From a checkpoint of a small mixture-of-experts model trained on Wikipedia: vocabulary 32768.
Below are experts of layer 3 (counted from 0) of a mixture-of-experts language model. Rows are named router (the router's row for the expert), gate (a neuron's input weights, with its number), up (a neuron's input weights, with its number) and show model dimensions 64-127. Each number is 50 + 10 x the weight over its row's rms, rounded and kept within 0 to 99.
After each expert's rows: a language model's description of what the expert responds to. This comes from a sample of Wikipedia text that the model never trained on.

# expert 8
router:64 44 39 37 40 53 64 61 58 52 72 35 42 65 43 40 50 62 51 56 21 54 55 47 37 72 42 47 59 31 57 49 53 49 51 44 49 45 37 63 36 50 44 35 66 44 64 58 43 41 26 63 43 39 32 44 47 55 68 43 75 47 41 51
gate0:54 34 37 31 67 53 56 40 49 54 61 48 48 58 46 58 48 39 46 55 54 46 37 54 50 50 51 59 42 43 47 37 50 55 63 67 55 47 72 53 53 39 53 52 54 58 52 38 51 51 23 56 46 62 55 52 61 54 40 65 43 48 58 53
up0:71 72 60 44 45 65 37 42 47 41 58 41 40 38 51 49 45 57 62 44 40 47 61 40 33 44 61 36 48 39 45 52 45 42 62 53 42 59 59 46 59 46 43 64 58 52 47 46 60 59 55 44 40 55 39 36 39 57 53 31 43 49 41 41
gate1:63 52 45 38 70 46 67 57 51 62 51 59 71 36 53 68 38 34 44 41 54 58 56 42 62 54 46 46 57 32 46 54 61 52 52 71 57 61 51 55 62 59 45 43 66 58 59 59 44 43 52 39 58 59 46 44 51 44 65 61 50 58 43 62
up1:54 43 31 37 56 45 56 53 51 65 33 48 67 45 42 39 44 48 39 55 67 54 43 39 47 49 41 48 50 43 47 55 47 38 54 65 43 72 46 51 54 46 50 61 56 39 70 59 50 41 49 46 55 67 49 54 59 44 42 61 51 49 46 62
gate2:59 47 49 66 51 71 49 47 41 44 47 56 65 57 52 53 39 63 32 51 48 39 33 51 57 42 40 88 43 38 53 44 56 56 35 59 52 44 61 46 45 58 46 39 68 48 52 67 44 42 40 67 50 45 30 55 39 68 50 54 52 71 61 46
up2:42 52 53 33 48 26 47 45 52 56 56 52 35 34 35 52 62 44 65 49 44 60 64 55 36 53 65 20 61 57 48 53 40 41 60 48 50 55 40 60 45 49 41 63 47 48 51 31 54 61 55 26 45 58 64 47 63 39 60 51 42 38 38 54
Initials and abbreviations. Periods after name initials and abbreviations in citations and names (J. A., U.S., L.A.), decimal points in tables, and first names.

# expert 31
router:39 39 38 44 40 55 50 35 61 51 58 61 42 46 41 52 47 47 47 57 41 42 45 58 43 65 56 39 44 46 67 56 61 50 74 50 39 54 56 68 50 42 42 57 55 57 66 59 33 54 53 48 57 40 46 50 62 43 62 39 27 63 45 47
gate0:51 47 45 45 43 61 47 43 39 42 52 61 60 70 62 48 61 41 54 43 48 48 36 56 62 53 45 46 41 72 63 51 35 41 31 67 41 24 62 43 38 50 55 44 66 42 70 59 42 56 55 59 51 47 33 53 61 38 54 67 47 56 35 64
up0:56 55 57 47 54 35 56 57 49 57 53 42 32 33 38 58 31 69 52 53 40 51 70 48 46 44 45 69 63 31 40 43 55 54 60 42 61 63 40 50 59 57 44 65 40 52 32 37 68 41 40 39 57 52 58 46 39 63 46 40 52 41 65 42
gate1:48 56 78 66 60 42 47 49 55 34 49 50 42 55 45 49 45 75 62 58 62 50 50 55 39 57 43 51 48 34 44 43 62 47 56 51 34 55 29 57 51 59 38 42 55 39 51 43 63 61 68 46 38 65 60 32 51 64 35 51 60 52 47 52
up1:47 49 40 31 46 58 36 55 48 61 50 68 38 48 61 28 60 22 52 41 41 54 26 36 69 35 52 50 61 74 54 52 65 69 58 49 64 26 78 53 59 42 60 49 50 59 53 36 48 61 66 61 44 41 42 65 53 45 58 47 50 42 41 34
gate2:35 39 46 44 37 49 47 51 33 54 52 56 42 41 28 60 58 50 40 53 44 52 33 46 50 41 41 61 53 52 41 53 63 49 72 54 61 55 58 36 53 45 52 66 46 42 39 62 39 44 44 57 53 48 69 41 35 39 57 51 60 58 46 44
up2:60 59 50 52 67 53 61 48 69 41 48 41 53 65 74 59 48 48 65 52 61 46 67 59 43 46 55 37 48 46 64 46 33 48 37 46 35 47 48 57 51 50 47 33 59 65 50 33 59 55 55 44 48 60 30 55 58 60 38 45 39 44 65 56
Digits in scores, ranges. Digits following a dash, slash or pipe in scores, records, times and year ranges, as in 7–1, 20–36, 1813–1860, 2:54.

# expert 14
router:49 57 33 30 49 36 62 51 51 45 59 63 65 46 66 55 49 53 53 51 65 44 61 60 45 58 43 34 49 59 37 62 42 43 59 57 42 57 43 48 51 60 49 43 41 68 48 43 52 67 40 38 43 37 65 51 47 40 53 35 42 50 40 69
gate4:52 37 59 55 51 51 43 47 44 51 64 71 63 48 34 65 49 56 55 53 62 52 59 47 49 52 55 53 55 45 55 46 43 37 54 59 50 50 49 52 55 71 61 35 54 49 41 48 85 44 69 55 54 49 49 56 46 50 46 49 44 52 39 61
up4:66 47 52 63 59 48 56 60 48 49 62 62 55 46 28 62 55 54 59 57 59 35 69 39 59 49 53 39 59 37 57 56 46 48 52 55 52 58 41 54 42 68 61 30 52 58 35 47 72 47 61 53 60 50 43 53 54 41 59 61 54 44 42 49
gate5:56 72 34 39 49 59 38 44 27 45 53 38 65 35 67 43 77 48 48 48 44 35 53 47 64 45 44 56 53 49 46 63 50 54 59 67 44 41 59 66 45 38 49 45 41 54 32 45 70 58 57 52 56 51 48 55 35 46 47 33 47 42 53 58
up5:37 57 43 50 45 56 73 46 36 47 46 59 74 29 33 39 70 63 45 53 42 33 51 52 52 29 46 54 38 45 59 59 71 53 46 47 49 51 58 50 32 40 48 35 53 39 42 51 67 54 56 52 60 43 42 56 45 56 72 39 42 53 35 37
gate6:53 49 52 60 54 39 49 28 61 31 42 62 41 42 52 49 34 63 35 43 58 43 50 40 36 65 51 53 61 46 66 70 48 52 49 61 50 48 48 31 59 63 54 55 40 54 48 57 60 46 53 39 45 36 51 66 59 50 25 56 53 49 40 47
up6:39 50 62 55 57 48 38 39 56 38 67 52 41 41 63 47 38 41 46 40 74 58 61 56 54 54 38 52 67 38 57 66 48 33 46 72 49 48 39 42 57 58 53 56 61 45 44 48 66 54 56 49 52 61 58 67 61 50 40 62 52 53 49 53
Title and number slots. Words in proper titles and numbered designations, and the space before a number, such as World Cup, Air Force, Highway 1, Special Area No.

# expert 44
router:67 44 43 34 41 70 53 64 59 67 54 53 47 48 63 47 43 65 43 41 44 38 48 52 34 46 69 42 44 40 59 50 41 64 55 54 72 46 42 46 49 59 66 52 61 52 45 63 31 45 62 56 41 57 22 44 37 57 45 56 71 40 62 62
gate0:63 61 60 45 36 50 64 41 49 38 41 60 65 52 48 49 59 48 36 48 59 57 60 45 42 67 55 55 51 30 45 60 50 52 53 30 67 32 63 38 56 43 55 59 37 51 55 53 50 60 50 66 61 60 48 49 38 45 39 45 65 48 64 38
up0:37 42 39 55 66 52 42 53 47 57 63 45 29 35 42 53 40 49 54 54 62 46 43 56 64 33 49 41 50 59 53 42 45 52 49 74 31 72 48 60 51 67 43 39 60 54 46 45 50 49 53 47 42 44 53 53 60 59 51 66 25 46 39 62
gate1:45 63 49 53 46 59 41 56 58 46 46 56 57 52 55 49 58 55 45 56 61 41 30 54 59 28 55 49 53 48 43 65 39 49 38 47 43 63 56 68 50 31 54 40 51 55 52 50 44 50 59 62 48 52 68 44 35 65 52 51 59 55 36 43
up1:43 54 38 49 45 59 33 51 56 50 41 66 51 50 48 53 56 60 52 57 67 43 41 46 65 28 48 55 44 50 32 66 36 45 33 51 44 51 46 68 52 36 57 51 58 56 58 47 48 59 60 68 49 53 57 49 29 66 53 45 54 59 44 48
gate2:52 33 55 42 68 27 35 50 47 51 55 67 70 40 65 58 62 54 54 43 60 40 44 52 56 68 48 46 41 49 44 37 59 51 49 54 63 48 53 39 50 34 53 46 39 54 57 62 52 76 48 38 53 53 36 57 54 57 70 60 56 54 47 57
up2:60 64 47 47 25 57 42 57 49 55 60 57 44 68 42 42 35 50 35 48 48 58 57 42 53 41 54 64 54 42 49 71 39 55 38 49 51 57 59 63 57 71 45 47 59 41 50 37 58 31 58 45 56 38 44 48 43 39 31 25 49 44 58 38
Foreign name pieces. Word pieces inside non-English names, especially Asian, Arabic, Slavic and African names, such as Kh, Zhang, -ji, -kar, -ski.

# expert 27
router:44 44 21 36 39 56 45 47 65 54 65 55 39 50 56 22 44 75 48 38 48 34 62 45 55 66 56 52 39 55 64 73 40 62 59 33 53 45 56 29 48 59 51 52 49 59 34 48 63 52 34 53 40 62 39 54 46 50 67 52 45 56 54 43
gate0:46 48 58 50 64 63 41 34 52 46 51 54 48 51 58 35 70 54 44 46 63 47 49 49 50 36 48 60 48 46 43 51 42 67 59 60 44 54 36 29 51 68 56 52 36 46 38 53 49 60 54 37 57 48 44 38 44 37 48 39 50 42 44 50
up0:60 59 35 37 41 44 52 75 49 55 43 44 54 49 49 58 43 74 45 41 33 43 51 49 50 55 52 41 52 61 69 58 45 39 32 30 51 60 52 39 53 27 57 48 44 40 46 51 28 62 44 64 49 36 41 59 45 54 51 46 38 60 71 45
gate1:53 55 46 64 58 64 43 60 53 44 54 65 25 55 52 56 50 53 54 69 41 68 37 34 52 53 41 42 40 51 53 46 61 57 61 51 33 50 50 48 47 53 60 49 50 62 38 65 69 58 42 48 42 43 43 50 64 46 67 44 39 58 53 43
up1:57 40 49 41 36 40 56 46 49 48 48 35 74 53 61 33 58 36 51 22 56 44 63 68 51 47 59 54 45 51 57 53 50 48 46 43 61 59 52 47 45 54 37 50 64 44 65 44 37 46 54 45 51 37 46 54 44 59 36 58 58 36 53 46
gate2:52 47 54 29 64 50 63 60 45 46 47 35 53 47 52 43 44 69 54 45 55 38 44 47 52 50 52 52 51 54 53 39 64 33 61 36 46 51 43 58 58 38 50 44 50 61 64 62 38 63 67 45 62 54 66 49 56 57 50 48 56 31 70 53
up2:48 30 48 55 45 37 41 51 50 33 48 63 54 57 52 56 53 53 27 53 49 53 75 48 40 43 44 57 60 53 46 61 34 60 51 65 52 56 48 47 49 61 62 56 56 38 46 41 52 29 43 61 57 55 26 38 33 42 43 48 59 50 45 53
Leading number digits. First digit of a number, usually a year, after a space or parenthesis, as in 1898, 2001, Renault 2.0, US 70.

# expert 37
router:53 51 44 62 43 42 53 58 41 48 45 32 64 38 39 65 36 43 38 49 50 67 66 51 56 41 49 44 56 52 69 64 64 55 44 47 51 48 66 39 40 51 41 51 57 48 55 51 33 58 39 64 54 59 48 70 38 54 48 43 46 53 53 41
gate4:47 49 45 57 53 39 54 50 37 48 37 54 38 43 52 61 56 51 47 50 68 49 52 68 54 44 54 39 56 48 64 29 43 53 36 51 52 58 34 40 66 38 47 37 44 55 40 54 54 37 54 50 39 36 58 42 49 55 55 58 40 67 30 47
up4:53 51 61 73 49 43 56 54 48 57 40 68 46 37 33 62 53 38 52 66 60 50 51 58 67 42 56 34 61 59 69 39 56 67 46 57 50 54 56 42 78 36 52 48 36 56 54 52 45 41 64 57 40 32 64 53 42 37 54 40 44 53 29 58
gate5:39 51 52 65 54 40 46 67 54 79 70 45 54 35 56 32 34 50 43 54 42 38 28 57 54 57 48 45 49 54 60 55 47 70 30 54 36 57 60 45 54 57 33 44 38 39 52 57 52 42 49 55 53 52 71 48 37 60 48 61 54 48 54 56
up5:41 44 49 71 48 61 50 70 43 48 56 51 51 57 33 43 49 48 42 57 34 53 44 42 55 48 54 60 46 51 55 50 62 61 53 58 42 50 52 56 37 63 34 64 59 37 71 45 76 34 47 66 42 59 58 39 37 50 54 50 50 38 48 60
gate6:48 61 52 49 43 27 55 53 51 64 33 48 51 49 38 66 37 58 24 56 64 44 48 52 42 36 55 35 58 55 58 59 58 65 56 43 29 31 43 50 44 55 53 56 64 40 17 57 50 49 61 50 53 47 52 47 59 49 36 44 47 68 69 46
up6:54 42 41 51 58 69 42 46 42 44 52 43 52 43 60 36 54 37 79 52 44 49 49 39 60 65 34 61 39 43 39 47 48 40 37 59 66 68 56 56 53 42 46 42 32 59 80 41 57 57 47 49 53 54 46 58 40 60 65 61 50 23 26 54
Table pipes and indentation. Table cell separators, indentation spaces before nested list items, and section-marker equals signs in structured lists and tables.

# expert 45
router:39 48 26 61 34 56 54 47 64 42 54 68 70 38 59 46 45 35 49 55 53 45 59 39 45 53 55 56 48 55 55 43 55 48 70 46 38 58 60 60 27 62 40 61 46 55 51 44 40 67 57 63 52 50 44 59 43 44 54 37 43 58 47 56
gate0:44 46 52 59 47 60 58 67 52 47 36 40 53 49 41 44 63 47 45 47 62 47 46 46 32 41 79 61 48 65 42 49 77 47 33 42 57 44 61 64 69 47 68 44 48 64 39 51 55 50 48 56 59 58 47 37 54 46 70 28 43 48 56 46
up0:40 36 61 42 41 47 53 42 51 57 57 33 50 41 34 38 37 36 36 62 59 62 67 43 51 52 49 66 52 53 49 40 57 54 57 49 52 71 57 38 43 47 28 43 44 54 67 59 48 49 59 42 43 55 50 66 52 56 59 63 48 54 59 61
gate1:57 51 32 51 40 62 47 49 39 41 54 22 52 66 31 51 56 58 49 45 47 65 51 47 56 26 53 51 67 51 60 51 57 37 40 45 56 51 46 48 51 63 39 34 64 43 51 54 52 56 24 59 68 44 59 46 55 45 53 36 56 60 55 35
up1:50 46 64 46 46 48 56 43 53 55 63 63 49 48 52 58 38 45 52 63 37 43 55 50 30 65 39 53 38 55 48 53 36 66 72 56 45 44 59 43 55 32 63 52 32 47 45 47 32 45 64 53 28 60 36 55 39 46 51 69 47 42 51 61
gate2:54 49 45 45 58 39 44 44 71 44 47 49 36 30 55 57 31 62 53 49 35 52 40 58 29 64 49 44 72 46 35 52 42 57 60 48 63 54 48 45 49 54 29 50 35 60 68 41 58 49 66 38 44 52 56 37 57 40 30 43 49 41 61 50
up2:48 46 64 54 26 60 54 41 35 52 40 55 67 55 42 54 58 48 51 65 59 55 25 49 67 25 68 46 43 53 53 31 58 45 57 47 43 52 43 44 72 45 60 47 44 34 47 56 49 46 49 59 54 50 37 51 67 50 53 62 33 49 48 42
Closing brackets and quotes. Closing quotation marks and parentheses ending titles or glosses, opening parentheses, and table pipes ending rows.

# expert 34
router:44 54 57 38 65 58 44 35 53 53 42 29 37 46 36 34 47 49 53 50 54 46 55 73 75 60 53 67 48 53 47 33 45 44 41 37 38 48 54 53 39 63 44 57 39 72 48 46 55 64 38 45 64 63 53 54 39 42 38 43 60 33 35 30
gate12:58 29 62 45 56 49 59 63 38 44 53 27 43 44 48 60 37 70 58 47 54 60 44 29 67 65 52 47 48 48 53 35 70 47 46 50 62 31 40 28 52 51 66 50 49 53 45 61 52 53 35 65 59 56 32 38 47 64 45 48 40 49 37 47
up12:81 64 43 63 44 63 40 50 59 51 39 50 56 62 62 59 49 58 46 56 40 34 43 49 49 49 47 49 65 48 63 49 54 55 66 35 51 61 67 71 61 39 52 46 52 47 59 41 35 63 68 41 41 55 51 53 54 50 56 58 39 40 61 30
gate13:35 44 60 62 45 57 36 52 59 54 69 51 51 51 46 52 52 48 47 52 41 51 43 47 65 49 36 61 53 46 42 50 38 28 52 57 56 51 47 43 39 56 57 43 42 57 42 41 58 47 46 58 43 56 39 52 55 54 43 44 48 57 43 50
up13:61 46 59 57 49 73 32 48 50 69 44 52 53 38 46 43 41 51 45 53 58 51 56 46 65 47 56 68 51 74 60 45 60 33 58 59 46 45 32 53 33 46 44 54 41 51 37 54 60 49 43 47 51 63 41 65 68 54 28 52 64 41 35 47
gate14:64 58 38 60 57 57 53 38 39 22 62 57 50 59 32 55 51 42 47 56 47 56 43 76 58 55 57 40 56 35 38 31 45 45 61 51 56 50 60 51 48 54 51 53 64 39 61 50 47 57 43 37 60 35 65 42 63 46 46 54 30 30 55 42
up14:57 50 57 49 61 46 47 34 42 37 44 65 48 54 38 49 61 50 48 60 45 46 61 68 49 55 48 43 54 31 50 44 51 49 66 47 54 31 59 47 47 63 48 62 67 51 52 45 46 50 27 52 48 34 65 36 56 54 57 36 37 52 54 46
Coordinating conjunctions. Conjunctions joining list items and clauses, mostly and, also or, but, while, than, then, and word-initial or in orchards, ornaments.

# expert 39
router:77 62 42 64 52 65 44 72 58 29 53 53 63 74 49 44 61 54 55 52 46 41 63 63 27 55 59 44 39 46 46 67 56 53 30 61 55 51 51 57 56 49 43 43 49 45 47 42 56 54 43 53 47 30 54 43 40 66 45 60 50 33 37 34
gate0:49 43 58 46 42 46 75 59 53 47 43 44 44 52 41 52 34 61 56 35 60 50 65 67 43 45 45 44 68 72 61 53 45 50 57 38 50 50 56 46 51 62 39 54 42 38 30 31 55 53 61 42 33 64 30 51 61 48 50 57 56 66 52 43
up0:57 39 56 49 44 47 66 58 60 53 52 48 51 51 53 48 50 52 50 54 53 60 70 43 43 31 40 35 61 57 59 40 57 77 53 38 54 55 53 53 57 56 46 54 45 39 38 40 55 47 51 45 51 64 40 63 60 55 32 44 56 69 59 48
gate1:51 43 54 60 40 47 43 45 51 64 68 40 53 68 35 47 42 70 31 42 52 49 39 66 39 53 34 41 43 60 42 51 62 51 33 24 68 57 43 62 44 34 43 50 37 51 58 32 49 69 35 60 57 53 51 49 62 56 44 45 60 46 41 66
up1:60 51 55 55 46 63 41 50 52 63 63 50 48 50 32 50 40 57 37 43 62 58 41 65 47 63 50 45 42 59 27 58 76 50 47 40 65 62 26 57 34 42 54 47 27 49 39 53 51 58 48 59 51 44 46 46 51 50 46 48 66 47 45 67
gate2:64 53 47 66 61 53 42 44 60 41 46 43 50 39 59 54 45 40 40 48 48 15 50 62 40 60 61 44 55 51 62 42 71 35 65 44 51 40 39 40 57 53 55 53 43 40 55 50 42 57 52 53 50 37 62 74 54 32 50 47 50 70 62 57
up2:61 51 61 56 41 56 52 54 47 46 32 42 47 49 49 60 39 55 30 40 37 18 36 61 47 47 67 50 50 48 67 40 66 41 79 50 36 39 42 52 41 42 51 33 52 26 53 49 24 69 54 62 58 42 56 52 56 25 42 37 56 58 60 56
Location and time prepositions. Prepositions of place or time, mostly "in", also on, at, during, within, in administrative locations like "District in Abhar County".

# expert 4
router:50 40 56 32 59 70 60 56 63 44 76 47 46 51 53 44 63 63 50 58 56 58 36 49 40 55 50 38 56 62 51 39 68 46 64 41 50 55 49 50 45 56 55 37 58 65 56 48 45 63 46 53 39 32 36 66 70 54 56 50 49 49 38 56
gate0:34 73 38 48 56 59 47 62 55 55 34 47 55 59 42 47 58 36 46 38 42 43 49 40 53 52 28 47 45 42 44 58 50 34 62 53 51 41 48 49 43 64 55 38 51 43 51 66 43 42 53 54 56 51 35 64 52 49 50 39 41 45 54 49
up0:53 31 52 49 48 30 47 54 51 42 50 48 35 51 36 48 54 51 47 60 47 42 48 48 49 58 49 39 45 60 70 42 32 58 64 47 54 78 61 46 48 51 47 55 57 61 52 57 40 54 53 58 33 53 57 55 42 40 50 57 62 52 52 60
gate1:69 38 37 64 70 48 54 56 50 30 49 57 47 63 32 62 41 62 54 37 45 54 42 34 76 53 41 34 50 57 52 56 49 54 46 64 39 39 58 43 67 47 61 51 43 50 52 53 51 49 45 59 51 60 48 56 51 63 46 33 46 33 51 34
up1:71 59 42 61 43 27 55 57 39 48 35 59 47 77 42 48 51 48 63 41 67 39 47 39 55 49 31 32 41 44 50 51 50 45 49 55 49 59 66 40 55 45 48 44 56 45 43 61 42 49 51 64 56 46 40 44 54 67 55 50 43 32 54 56
gate2:47 48 29 59 52 52 49 50 41 45 60 63 62 61 44 17 65 56 65 49 54 38 40 68 56 46 35 50 59 66 49 58 45 30 46 60 34 43 52 62 61 47 36 54 46 43 48 54 67 54 38 42 28 49 78 43 55 40 51 51 51 45 56 52
up2:65 37 53 57 43 49 53 47 60 46 46 48 44 48 51 41 55 62 62 60 59 43 45 67 51 39 37 57 62 59 58 61 54 53 46 52 41 53 53 58 54 60 36 45 44 61 34 53 48 74 56 65 56 34 38 62 46 68 43 61 48 45 60 52
Sentence-ending periods. Periods and other final punctuation closing a prose sentence, such as "slalom.", ")." or "?", often before a new sentence or line.

# expert 46
router:48 60 29 32 41 59 53 39 65 61 82 37 48 60 46 56 47 53 57 32 45 57 60 34 31 42 43 48 42 53 58 59 38 59 41 43 54 50 53 49 51 56 60 56 57 43 55 71 42 38 35 50 48 54 36 45 49 61 54 43 61 50 63 45
gate0:52 48 44 55 54 57 64 47 49 48 30 51 45 58 30 58 43 40 68 44 50 48 46 82 46 44 50 62 51 50 54 58 71 48 62 62 40 40 41 51 56 48 61 74 52 41 39 49 53 41 41 53 41 51 47 46 38 48 60 32 48 56 51 55
up0:53 49 62 24 49 48 37 47 49 40 60 47 41 52 62 42 63 44 45 52 45 36 55 40 59 64 52 30 49 50 39 33 37 61 27 35 65 63 46 57 47 46 39 46 55 58 64 55 57 64 45 34 48 45 58 59 64 45 46 59 42 41 51 49
gate1:48 45 52 55 44 46 47 57 53 56 76 32 57 50 38 35 42 59 67 54 66 62 38 56 55 51 52 58 47 57 69 49 47 58 39 40 49 48 66 39 59 54 56 67 66 46 45 51 57 49 34 50 79 35 52 43 57 60 53 45 59 51 32 45
up1:55 42 41 40 55 53 55 47 51 38 16 58 34 55 48 62 45 41 31 55 39 50 71 50 51 56 53 43 51 41 40 47 59 51 54 67 45 41 40 46 44 34 42 44 38 43 66 48 64 57 58 53 19 49 51 57 38 42 50 62 47 43 76 40
gate2:50 42 49 54 37 43 54 41 48 48 34 58 57 47 53 41 26 64 48 35 47 39 43 54 42 55 59 38 46 37 52 46 60 57 41 56 52 39 48 52 49 73 42 57 42 50 56 38 46 51 62 42 50 41 71 50 47 62 47 50 27 46 38 51
up2:65 61 37 50 71 64 69 44 42 49 68 53 46 49 53 46 60 49 59 62 60 62 42 34 41 45 58 57 48 44 45 61 51 39 61 35 37 60 47 60 55 46 52 35 55 55 46 45 56 54 42 47 53 40 40 56 66 61 60 51 72 50 43 56
Given names. Personal first names and their pieces, often at list items or table cells, such as John, David, Michael, Charles, Francisco, Jo-hanna.

# expert 16
router:29 68 39 54 59 66 57 42 51 65 62 55 63 53 70 49 52 61 47 42 46 46 38 38 44 43 58 43 48 53 43 58 53 63 64 44 47 62 49 56 46 41 56 51 54 58 40 55 45 51 53 44 53 61 69 56 36 53 38 51 59 46 62 53
gate0:54 52 38 64 55 61 56 34 40 55 51 53 34 38 49 59 60 57 55 60 51 35 44 68 42 50 56 36 36 46 52 55 61 46 51 49 55 56 49 50 44 64 36 61 51 44 63 49 44 42 51 46 49 55 38 71 48 53 30 57 56 58 61 49
up0:44 45 31 33 61 72 32 54 45 53 53 48 55 44 53 58 43 61 37 42 51 54 62 50 41 43 72 46 55 45 45 26 43 62 55 61 57 33 55 46 67 48 42 57 42 54 41 43 28 31 74 38 51 57 41 39 40 63 57 56 46 42 36 43
gate1:38 50 45 68 53 67 48 48 42 49 44 49 40 44 51 52 54 43 41 51 42 31 51 47 49 67 66 41 53 35 62 46 39 43 46 57 57 35 53 39 42 50 52 43 56 43 35 42 62 54 49 43 78 57 52 57 42 64 60 61 51 27 60 63
up1:59 25 34 45 63 46 55 35 43 55 64 53 41 55 53 45 34 66 71 43 69 60 48 41 62 38 56 68 53 52 39 55 62 63 44 46 49 55 34 51 47 56 40 43 38 62 70 51 46 61 58 59 28 30 58 47 34 46 36 51 54 47 50 60
gate2:45 40 59 57 74 59 57 55 44 72 47 49 58 50 68 36 43 62 48 55 54 55 38 47 53 37 53 49 45 77 46 43 43 44 46 47 47 45 50 50 51 58 51 48 45 57 76 53 68 55 58 46 54 68 44 61 65 46 56 40 49 49 45 49
up2:46 43 64 38 55 67 48 52 53 66 53 46 60 57 59 52 46 51 57 51 59 53 56 33 61 57 56 37 46 59 43 38 41 55 45 58 46 50 41 45 56 56 49 52 50 70 55 58 28 40 43 51 66 63 37 45 53 38 58 39 48 41 72 50
Semicolons in lists. Semicolons and list separators in cast lists, statistics rows and anatomy lists, plus commas, "and", and taxonomic endings like -ensis, -inae.

# expert 11
router:63 55 43 55 46 43 71 46 43 23 61 36 45 38 40 42 39 36 56 56 50 52 55 41 45 58 63 65 40 40 52 62 30 52 53 47 46 53 62 55 35 59 58 34 38 41 64 57 54 52 54 39 53 58 25 53 48 49 55 58 69 63 48 39
gate12:59 41 53 68 57 49 68 73 51 50 48 46 56 48 67 51 47 43 47 50 51 38 39 52 26 40 58 57 50 41 30 40 53 53 48 60 39 58 68 62 47 48 41 54 45 65 35 51 46 39 35 57 53 44 45 47 50 42 43 52 50 43 42 40
up12:62 41 62 66 50 48 56 71 54 64 57 44 63 45 69 62 61 52 53 56 55 39 44 41 45 42 56 64 51 36 41 43 61 58 51 43 43 45 85 50 65 52 48 47 46 48 57 59 57 42 34 68 47 48 66 44 44 47 32 61 48 46 47 40
gate13:41 63 61 51 64 59 54 46 40 57 45 36 52 65 49 38 62 46 41 64 60 38 44 71 54 52 46 47 59 44 38 53 59 51 51 47 42 33 21 50 49 51 72 48 54 51 39 35 42 51 43 34 52 40 35 61 45 43 57 53 43 42 46 30
up13:65 53 44 67 40 44 41 44 50 30 66 67 49 27 54 60 43 62 65 53 47 45 61 27 52 44 51 37 29 53 56 63 42 38 56 53 54 53 74 54 58 38 37 49 50 45 56 61 59 61 52 63 46 46 62 31 48 39 45 56 51 53 56 58
gate14:57 35 41 54 61 60 52 29 55 51 41 33 61 62 47 45 44 63 35 64 40 73 52 43 54 38 53 59 70 58 54 58 49 59 53 52 54 36 46 32 46 58 54 41 48 56 64 42 57 50 61 36 53 46 61 46 60 59 52 46 54 31 42 51
up14:40 58 60 46 55 61 40 69 53 48 55 56 42 33 47 49 58 28 61 38 55 35 50 55 49 59 58 48 43 44 44 44 39 53 50 48 47 67 49 73 60 41 42 59 56 41 39 53 39 48 35 66 44 60 42 43 44 52 51 56 53 51 73 49
Table cell separators. Pipe separators in wiki tables of sports results, schedules and election figures, often right after a number; also month names in dates.

# expert 20
router:65 41 40 35 34 45 66 44 43 48 62 52 55 36 67 65 45 57 60 33 45 43 47 21 34 47 51 46 60 60 37 57 36 45 47 45 47 39 56 41 59 49 86 45 37 38 43 56 46 45 55 49 43 60 34 50 43 56 54 60 62 48 50 59
gate4:52 69 40 43 44 41 37 45 54 61 48 56 63 31 57 40 48 38 38 47 60 50 57 46 62 67 52 46 43 50 52 65 38 50 52 59 55 41 23 48 46 38 48 50 59 35 58 60 47 51 50 57 50 51 69 42 47 36 58 52 37 40 64 60
up4:56 41 55 55 48 49 45 54 56 39 40 54 62 42 45 44 36 38 40 44 51 39 56 55 50 73 52 43 57 27 42 67 51 45 73 58 26 81 50 48 40 52 51 48 43 56 48 57 47 51 56 54 46 28 54 42 65 55 65 75 43 32 41 40
gate5:42 52 57 62 59 35 54 55 39 36 37 66 59 32 51 51 50 63 68 54 70 58 45 55 46 51 62 51 62 51 38 59 49 61 50 52 45 63 53 33 51 47 46 48 46 62 47 44 45 31 54 55 51 69 45 57 57 40 27 37 53 50 46 49
up5:52 50 49 63 52 38 49 52 50 38 31 65 67 30 42 53 48 60 69 44 83 58 42 55 38 59 65 67 60 48 49 39 44 66 54 55 52 62 49 34 47 39 47 40 39 65 41 45 38 37 61 50 36 54 48 62 54 55 30 39 65 54 52 49
gate6:46 60 28 48 45 54 49 43 43 56 49 48 50 70 55 48 59 42 49 45 64 64 34 54 30 40 43 68 61 47 43 43 52 52 31 37 44 44 57 35 42 47 53 48 42 62 37 63 64 51 54 43 48 38 53 51 60 49 40 53 61 39 47 45
up6:48 52 53 51 60 58 53 53 66 47 50 53 52 42 36 41 39 58 48 57 36 44 60 37 66 54 62 44 50 48 62 67 47 39 63 55 48 62 49 59 46 44 48 49 62 36 65 28 38 47 42 55 48 55 51 57 46 55 58 52 29 58 55 40
Name endings. Later pieces of place names and surnames, such as -ville, -ford, -ley, -ston, York after New, and middle or last names.